Weights of a small mixture-of-experts language model, trained from scratch on English Wikipedia: 10 layers, vocabulary 32768.
Below are experts of layer 2 (counted from 0) of a mixture-of-experts language model. Rows are named router (the router's row for the expert), gate (a neuron's input weights, with its number), up (a neuron's input weights, with its number), down (a neuron's output weights, with its number) and show model dimensions 192-255. Each number is 500 + 25 x the weight over its row's rms, rounded and kept within 0 to 999. Numbers have three digits each.
Before each expert's rows: a language model's description of what the expert responds to. This comes from a sample of Wikipedia text that the model never trained on.

# expert 48
What it handles: Conjunctions and separators
router:471477494496489505512493515518470506466491521510483524511505527507475505542530511495511506520480498499476495525502495519536502523534494485493465434514504489501486472511470524501496505525517531
gate10:510540520509485478509501481516527518485481500490493464505505499501543504479505507526509481495453550539527474501533457542461524497505512459499482516506530498503507495493484477477525506512492500
up10:539534489463465503513456459531534511480492508510549463536479527489524478526494500489459509468508475498507493478494511502519501489488500489506482472471476456487502464511497543533494511525520506
down10:504495492464484532501472523482496522538512520535535464509506479469525498489496489501493517518483530508513487488497457516475507516486510475442528495427463540473516473465506498480502463459481501

# expert 63
What it handles: Punctuation and quotation marks
router:522467468534488551464495546502464438552518498524489544476512482532522516505519489483501525481522524511530482487484476471527531502443528516481496553473476445485481486548489488535497491502527522
gate0:477500472537480499520483475497525532491455477512481478507522538471561485513501513524539480463486526529499464464538504515459521492460503544469509521514531479530507496482494485488490497476510521
up0:514486508507494443516509476527501467542476462501550525539547491517480486490490477502436488512472492522463544503508475553445486534497523476500448462484503532466476555488528535522533515460490525
down0:534494513518509488491502479527502527489485511501535466515524518524533488512510544478536504481485496513490491462521498494466509528492475498521500484483520530479480522527535502514490485492524471

# expert 34
What it handles: Pronouns and noun-phrase starts
router:509471475496467515517519448472500502501500505526474511494459480518469483519509465508502524525559523462523531516482508482531501536538492526474488489514470529520470521479490520472472525458480515
gate0:483488497498500484497497496492508490489461477496519464550517540494520479515526496507539459470453543535516510524514484527468511504482449515479513495531485496489489506484481492501509468478466517
up0:496480506518468463491449545528497438518507467473532469499502492492518467511491486529532465503487450528533483514494542506463506472485485494510485478526507508531521504534475495491487531537502471
down0:497550483536534495497552487532513501500497506526468489526521539470475469490493496486483516473549516479504479472532469485489469518456491469498523486513476471518496507484463516538541513487508551

# expert 12
What it handles: Year and number prefixes
router:525491453499507547470490521500484474504523482502491499480500470513509525519509457452495515505533504539488515484511536506502537525491530489521508467476527494473503528462430499517493479483515536
gate0:510541519548499460476508471496489495458488496498488496527481528477546501511505480533492481488477550541519492519526511525512520490464476533495473519467532525500485442539544464510564552460495467
up0:528530535511493468474535498548502467488528522472487491524489457492542517513471482502463528488494513541534527512498553489506519524514517499491521488467512466471492442531518502518522529469525440
down0:514455474522483478519463422511535429517478511503512489498522537463483485477487456497477475526494464526478452518490476509509513501508505489510543508520538496540508503509454497505501520529473481

# expert 54
What it handles: Spaces before ages and numbers
router:491480511511514540467514528493492504471542497538475482483489544532499519554452520472468520494538503482498468500506516498531519476548477459500519476497479500472505561493530542532518550462486522
gate0:495505488524509484505496491498482529451473501527489494547539548507516480471495542535541491477482522548506486473542474524431515476477488535470495516513544505518479476500497487476515483496450459
up0:486490499556475535501508441442479542501506486487525475486490481500486513526480502466485527522497480487497547481507518519487555452516515499524508508512519521494517513449515467523500480508516500
down0:460512503476541447527515478513517528507529523498497490517503476520502490529440517514526473510497536538511541498515515504482526468469526487464478517529500515550542504480552523463533522507484479

# expert 2
What it handles: Age and digits
router:491460515452562530466494531458509483467483484508504500442503498508479525533463482495470544540521458496482474498493496471504465547493505507521510476494485472479501527531539525531453496506485470
gate0:505523491490473463491498515468490494477452464472553497482474523493505515518499529500529480515467513508516504531506503519518519526496426548510507518540508490507508518486519467487534481486495510
up0:487517501512522542538474473545484532523490530518457487540499505542524494449514541526486532473484492498504483509497470508512491461500568498478483488479496502509478487499485549481468550520490517
down0:495510492531502534469481496493518500440525495505529523478522502559483498509479479539482500501510505480531510518487522483456469451475495454507447477512516517507502489482495521513503517484493458

# expert 44
What it handles: Titles and role labels
router:508525518506493507491486475534450450472518511456479490444491480512498445547477498518479482489543500464501469519503486506490517520445558507506468459519512494499527493484463484492506478562527496
gate0:513508506509477463528476500491503521534433455531487487518511538451516465502550513521509487486500516468514503511535496540464510508526512504460471497525516518500471505500485480485510501492471488
up0:487543507509468439479516476532447493524469521512508537499524515510484540450515493507489474506499447588510495481525472457488533518488494500499505499494537520537435479521466521465517508492500511
down0:467520462478508504495491530517476535519446500524496542502543545512473483552501529531488477448511547523496466459513521441453477515473514488506479509508490477521517517508519521514510451516479524

# expert 60
What it handles: Name-ending word pieces
router:505466458522526473482545509486482471509485547506491520473495504473488537501466523483489481549520533448513503502488540501480470473564463509523495474485499512482472522543517507510462527482477491
gate0:515492496504517508501477486505506515487481487512498517525532546484531463491541493530498490454465529497493497507521442542445513510492514486469460523502552499525462502497487507500536443516502487
up0:533512502482493511488491499494477456465491491533507487554514480460524543466523506497499478513507531500513499471537495529475476495454549487528526523522518495459468481515493523520521489456521495
down0:492454464508477472533502499501516437520502500488487484480464502548519527524451515480496532500486514543493488470494438512515516509496506511538506501494491455485503458459542535463523464461462468

# expert 8
What it handles: Closing parentheses, list dashes
router:496474549486480522482494524504493532550515505529518504477438528527496502501522535469502534507485526507496521450496540482480469467460531490540538482457510515509551537469480492515471483543495491
gate0:504488520534501461483487508503500499487493449550487484523528508463504476495511526510548479494508514499514479533521520540461496486514493519501467512498530488530475466473507500454524473453476503
up0:484512506511495540494541552456499485488493526461493554513492505526473526505524505477470503538501476530498523505516506481529463510504513497530506510505484468475502479548513520506511489519533532
down0:484508469521513534450501491501507506479530529558517495475511563457513482531543512522519494506511568542552521503538537502466504500517442508488502505520523505525487504504502545509547521493480492

# expert 52
What it handles: Biography fields and digits
router:493489498479490533485523548504526477524512533500541488493515475519508470519474499515512519528538509441499490537504513464506478499524517462493509461491554474498492533534523505499460492508485493
gate0:488497514519491483491485482482538524476469438502505498527509535486540479507518486536531436496457538495482486494524455571470540471510506532480470495512518549525517480498489467486529501489465545
up0:566500547473514484466484497503468524442503512508506550485460493480524515501523530517527497519542526521528511542546450522487500505475479512507507490496477495500508483529476464430525515500535523
down0:566504468472507520535500458498446509501473510467493492516542495482531499490520509503444497502529507533522489484519481496503503509487491525488576476513547534507533475517495461495515533488501543

# expert 40
What it handles: Determiners opening new phrases
router:511455477512470545476525514507537453481495486518505525476511482540499516497454548484499483473468521530482525468484511513496490531532514473501497488488497525489522498497517522495504491490497479
gate0:497496496498524484540464473504528499473456483513506478522559538484522468472550516534525487464492539539505484531533456517469479512508507498501480519508522525551507500478509466477528486537459486
up0:502517484483547536509511488518533480485502475495467459480550520502478495450508491498531524473481529546512521503547497506512467481529498481512522497532521535556490497483537470519514498532497514
down0:456521508505493449511513541507516471510491481486472484500460484508498464484554497481469502498475495506515517497487530506508515496471527502491492507519508485516515478497521491475487503523446575

# expert 32
What it handles: Commas and parentheses in places
router:478480485514479484471502484516532510564487487481466492487479492495465474482524510512488491499479454477470526473457492468527498536479511511511512492523486496480469509460493450487478467491513453
gate10:473516500551519494528475507520496530504469469531498468480531518477515492502487442533520479500473558523541508500535453527474522505488497547486478506498564520511505477526527503492528489498507505
up10:513481486506498530485545509479502487467501569532513517474506508503490446503517497545516485477530490472541453536514512510499490507482474501484490535524492477513505489537478477467497506484490510
down10:530529485494491523487495479493499511498504510451505501517516458519470487507542479513500483473506433515485503487526513481449518523483500512536481510508506504502530480513486509485498472483484519

# expert 45
What it handles: Name-final word pieces
router:513501449487522473467494533471514525514527522496503534505453507502517525541500487496497499513466483482489515482482521460488491515534538536519513464520472522500519531520497526501511509440525487
gate0:478542501477486482492467500489495476493445510499538516523463514493538525479494462464533504488507489593489511518514498505458485448511499501522473497535455510534501522507444547505516467512480445
up0:482498483486481510509493528479499497512435519498525509526472513520541522497473438466509506518507503557499510519515503490457468460509499482514450508535473484487500502500447556517528514480467459
down0:510467518489485518507458499460520497492520454490551449493528503502499500512484465459493515472481523507458506484458494454537487485479501503518467482469514458497485503497489489522467507511489539

# expert 10
What it handles: Articles and determiners
router:542494521470532491525512508476470566494518491494515472489474490546498531480466460498516489508520482487472512468478512503506473494504500498518530450527491447485473484528485511479505537447496449
gate0:505494492511497518492496491491529465495459475518510477546502563503505485532497511499493479535479529524533484570499468520492532461508475526493450520502532495537466500535498471497512520503459492
up0:484478460482500530512505472480511496521482480537500490535500545487497522517478500504461488516479532521534479513458455522512511468487443534508457516498529499499466489515475477494541537502456476
down0:490499487506498504525483502491550511500503493495469480516492512519486501504555520517526511510508498530526489508517528523518519528505486491514485464530483483494500534551513517528503461529492517

# expert 21
What it handles: Names and number pieces
router:504478503541525499494509560516513501495528518519548511482495497488506518538505494535462516528469517471521488463480530464547543514540471499498507477474480503480532509495520555506445479516504518
gate0:514516499547476499512504496477518522467464498494504483503498560526544502493547474487503444502505507495496522512522433550469507458472513529494475492501511535507465492512494502484529471521484521
up0:505470488510528498510500485460516453483486464495482518489472476539507549514498464468478488556508498472519536461502502476523519499527485515501525542493489521477550487484506520501491463522462473
down0:505435500471513467491536540503480494495477509498518528508519484496522494502483512486455486475451488487517488493539479479517527497494511479471509477512487466536484491554455498503543499450498519

# expert 39
What it handles: Year digits and names
router:515466555506486467452510497463482487495518515512471458497528464545503480537467459481530462511573489509498512479491507490519464536525511490490554468500511499501514489526556519504483472477485510
gate0:513545484531484470542508466500508516468456488518490498523485522472525444466544488553507482524487534511521468490503501519473516509473479519485452525498509496559476465522493501493517517480458503
up0:463533542489478509515450457498520540510509515486542544492475490488479489498502513499498528499496515494499478443456535464510499516522473528508537496515509480494480531499508495506487495512530477
down0:486496462474516486509477508511512523469546460512442503525495514468521496502503516476472451515547499447477527484575522487490491471479475517490503498532500525545496468530476524495541493505485537

# expert 14
What it handles: Copula and passive verbs
router:493511516486500543484494493459473533502494540508544539481491529482493499502521502484471485501534504526503513504529501470532532474508534491524512544461501527474530504546465489483534503517509471
gate0:499501434507509496510555515520505548496482463512464503497486502498515515510483523484506462534464529547471514505536492514517552515451484525523467519509516468530498463530470551512494521474503491
up0:516489577496503506491459496475492460488501544490508495510497505511486478507502474518510527478530458460518486486475498485489456481558496468468502491507483556475496530485520448489493491519498519
down0:529528480484464509505483495516538491542488516552513490532498512488503519533510480482538486469495510506508543454481533522473497472476470498509463477545508492501473504499490511505499449525447500

# expert 58
What it handles: Achievement verbs and prepositions
router:526534511514492550508551522525490493510480502508524511500478509519514522495486523504510517494493475468494531511514502479536468484533470464499502481527512486494487549473508486499473492470456494
gate0:487485511564505493505470497496480526462466471545519508520533544501557488483518473524512463494489550510510494502524470556495475469494473514481465517563529516536474480540484503468517492515478530
up0:508498493451503500486496469446500472518508508505518469505469507483518479484519514497501491470523508513471510468465520476515488513508488522453534492490485512532471472507480519524489499488477514
down0:495498541542472533532490456474487505489465504527535473482516511469522503495491567499488457557489465546491516510444521522516518547548528510474496507515498470512480503542460488497547568489533479

# expert 28
What it handles: Word endings and role nouns
router:515545517515498477524504472512498498511484527488511524506472514500470490515483530509471493536505526500486532499488505465510502481493505490518511484488467534508491525475479482512510461484514505
gate0:514490481478547539526512499539492485460480528498516504544513554494491505505521552509481501497493500515519501504525492516518492502504447517450500491501515552494472456503545499459521509522455490
up0:497532500537454463478474486466513524526519479515471493474504427501506488467466459495537478485509512503505500490504510498476511508476556484521498511508499470516512516498450499536511481448560498
down0:436484497499470485515478528468528448499514525497502490501498474521514477463527454468508461488514471491496502457502469519494492544568520502534479524499528509513558517506535536508485520501444466

# expert 3
What it handles: Auxiliaries and negation
router:457511517492504509508510519524458491487499459486531528509457490520506469520460540470456505509477496494505508526491512470529504553508478451496502518487533496515513525471517474523498511484519553
gate0:499510487484494509493485503500485501480452477540497488529549536490526470486517468521526483454502488510525494536505492529464495537510501501469502503521527491478470513491467488510498494519480502
up0:518509523526495478468507509520525509540510524535487477500464509506488526549525567502496510559463553483496521514526480506505564504480453541509487500502497538517510526546538462508516495520524547
down0:518506500505507510486543472493553520549506533468512488474500500453487520494467463474498519555543516525517535476518479515465501520484486516450534552503476510513504488473515512476486501516532537

# expert 36
What it handles: Word pieces and release fields
router:544529478454529493503536550513464498494544518514500488503471504504499498509486507467481509520512496487500456450486506485503504490536533497517494476540458463499477497482500563499504516513459514
gate0:497492475541490524557449496511528518458499481516514490503522536504529462483505484540523480475447541548521487521521488543490529464487462490468455502506519493522452498504503482471513501519460510
up0:511484515514473526500506488460495463450464474511515487503536472530489506466488582491495484520528483460512505540474517518475514508486485516530536491505456501521517522496484460486487507499484517
down0:526537486515503532543493531482506494455519521455539461498511487505458554520490442461509492515486489509490509491509464445486502482469507474568493515537501499433485482519504491461553451513508473